From a checkpoint of a small mixture-of-experts model trained on Wikipedia.
Training: a variant of Adam for the experts, 2774 steps.
Below are experts of layer 5 (counted from 0) of a mixture-of-experts language model. Rows are named router (the router's row for the expert), gate (a neuron's input weights, with its number), up (a neuron's input weights, with its number), down (a neuron's output weights, with its number) and show model dimensions 64-127. Each number is 128 + 32 x the weight over its row's rms, rounded and kept within 0 to 255.
Before each expert's rows: "gets" lists some tokens that make up at least twice as much of what it gets as of all text. This comes from a sample of Wikipedia text that the model never trained on. Tokens count by the router's weight.

# expert 4
gets: " in", " In", "-", "In", "ia", " United"
router [ 99  79 140 120 157 143 131 111 151 122 208  91 124 113 158 118  77 118 134 193  30 172 179  88 139  85 120  82 145 176 143 135 150 147 116 153 184 165 176 120 117 152 158 136 110 101  83 156 173 145 104 138 135 184 108 153 129 104 124  89 188  89  70 158]
gate0 [111 149 133 145  96 118 123 134 160 132 139 118  86  75 159  96  63 134  80 137 101 148  92 180 163 101 139 172  60 139  68 139 164  87  94  97  84  79 145 132  52 139 124 139 139 147 117 133 154 113  96 155 131  74  79 139 160 124 118  80 125 109 148 138]
up0 [ 93 126 160 161 131  93 176 145 186 123 126 105 118  76 191 186  97 149 146 121 128 184  84 203 146 152 101 180  78 167 130 133 212  95 124 119  95 129 119 112 168 182 129 116 136 155 143 198 117 124  71 182  57 159  68  51 162 117 103  69  77 103 175 138]
down0 [105 137  80 149 161 140 144 101  95  90  61 146 137 108 144 200 151 138 132 169 112  96 117 118 134 125  70 160 142 132 117 129 175  86 133 123 146 113  53 146 142 115 115 132 127 119 167 178 121 137 103 137 145 122 104  67 121 148 124 127 133 147 136 163]
gate1 [111 180  83 121 139 149 171 128 158 100 108 165 143 132 107 145 139 194 128 119  82 128 118 112 108 114  96  58 121 116 147 125 182 142 173 133 128 147 163 113 129 156  99 112 162 128 101  90 111  80  93 180 118 167 128 101 107  76 166 162 135 144 109 113]
up1 [ 81  88 156 106 139 158 134 107 116 120 130 100 150 119 151 103  95 134 165  78 120 170 160  86 112 125  60  39  52 125 123  96 124  87 143 138  98 118 190 159  66 133 169  99 141 126 119  90 149 188 111 196 159 117 146 145 143  77 213 174 121 153 158 110]
down1 [ 82  94 124 125 117  87 178 193  76 124 140 121  99 124 117 108  92 105 110 134  93  79 106 125  86  97  68 115 117 130  87 134 160 160 110  99  98 171 128  77  74 117 116 137 167 126  89 123 117 137 155 108 120  82  82 130 146 199 130 124 144 133  69 104]

# expert 6
gets: " |", "|", ";", ":", "y", " H"
router [ 75  96 114 122 149 169 107 131 240 116 128 145 110 141 123 118 127 166 111 181 200 117 141 174 145 145 128 120 126  85 146 126 127 155 148 121 114 255 175 108  90 103  40 134 139 123  85 148 147 138 133 136 124 167  56 128 184 153 133 136 167 157 128 125]
gate0 [154 122 109  98  61 132 116 144 136 114 126 168 169 133 154  92 121 102  86 124 124 106 151 159  77  87  93 145 138  98 171 118  89  48 101 101 164 107  70 148  99 112 101 145 131 142 114  82  97 133  96 126 148 166 120  89 138 167 192 143 103  88 152  94]
up0 [123 130  67 143 205 110 135 105 135 149 119 117 146 137  70 120 167 161 167 228 103  89 126 160  87 119  90 171 175 131 134 147 100 185 121 117 106 115 133 127 108 115 125 126 131  81 163  85 127 127 111 123 121 157 168 139 149 147  66 135 150 158 124 209]
down0 [119 120 155 145 128  67 143 121 152 134 136 136 140 140 182 114 114 132 171 113 174 119 165 127 119 114 126 166 118  59 157 152  91 127 137 113 171 151 104 180 110 117 148  96 163  75 163 127 117  73 158 153 133 131 110 141 102 146  88 195 133 118 143 120]
gate1 [125 132  58 149 114 153  96  70 144 147 152 160 104 111 127 107 130  84 119 147  97 116 144 106 152 168 163 185 124  77 163 146 116 126 107 112  96 128  63 111 111 132 101 133 137  97 105 112 177 167 127  87 178  90 157 137 145 135 104  99 128 158 125  89]
up1 [102 132 126  70 148 111 160  73 102 113 144 159 133 176 148 133 122 126 165 100 175 102 129 117 116 149 103 114 113 121 186 103 143 134 214 154 104 105 160  71 116 129 117  92 135 129 113 148 139 181 138  84 134 119 136 115 160 117 110 149 100 134 119 144]
down1 [190 109 136 154 160 105 171 127 131 150 213 174 161 138 108  98  67 166  99 123 122 109 130 176 206 148 116 149 126 142 167 138  95 153 100 129 158 144 177 102 111 119 116 136 140 122 102 179 144 155 101 111 136  56 102 144 165 120 123  98 130  52 131 194]

# expert 1
gets: "ing", "ed", "s", "201", "200", "es"
router [ 90 102 162  46 208 147 144  98 131 166 225 147  94  96 198  45 141 123 121 138 143 128  91  62 185 145 184 153 129 116 100 167  90 140  58 129 123 110 108  94 146 162 120 117 221  76  60 126 147 146 126 129 141 109 111 169 161 131  54 120 152  97  42 163]
gate0 [103 153 153 178 142 165 107 114 103 136 141 147  60 131  81 164 128  65 163 135  94 158 133  47 203 185 152 165 140 119  93 150 165 158 176 138 116  64  84 105 145 107 131 146 141 165 144 123 139  96 159 127 159 147 117 128 135 128 137 164  77 131 121 112]
up0 [133  98 104  80 129 117  86  97 148 128 113 128 171 142 135 177 115 130 150  75  66 126 117 120 125 127 139 106 134 129 151 126 148 181 153 125  88 112 104 182 136 141 141 103 171  68 104 115 107 123 116 120 140 149  80  91  84 125 186 138 114 124 180 113]
down0 [144 102  94 136  80 138 184  93 117 138 141 173 134 113 156 135 110  79 158 121 149 112 137 141 151 148  89 143  94 105 143 185 137 177 136 117 133  81  78  98 171 117 135  92 107 109 146 177 192 128 166 140 136 147 236 117 169 149  88 179 135 144 126 147]
gate1 [136 173 114 154 103 198 128 188 117 138 143 141 103 135  79 121 140 106 112  86  98 114 122 121 184 108 153  91 126 166 122 135 111  79 122  94 170  98 163  92 121 153 105  86 160 120 118  75  53  79 122 100 131 129 170 128 178 130 156 180 166  91  91 105]
up1 [154  90 211  72 189 127 132  94 100 114 113 115 126 147 146 149 165 155 147 106  81 142 139 128 131 143 146 140 138 123  85 105 120 159 100 105 124 160  88 101  78 177 116 147 128 153 184  80 159 134 144 101  91 167  96 149 144 162 168  90 118 121 126 115]
down1 [144  86 119  94 109 162  72 127 125 128 146 137 126  69 119  63 110  84 159 175 101 137 171 133 137  87 110 150 133 135 100  96 117 152 161 114 104 157 138 166 155 108 162  85 133 179 142 111 149 100 110 124 134 127 133  82 155  99 140 111 145 157 168 124]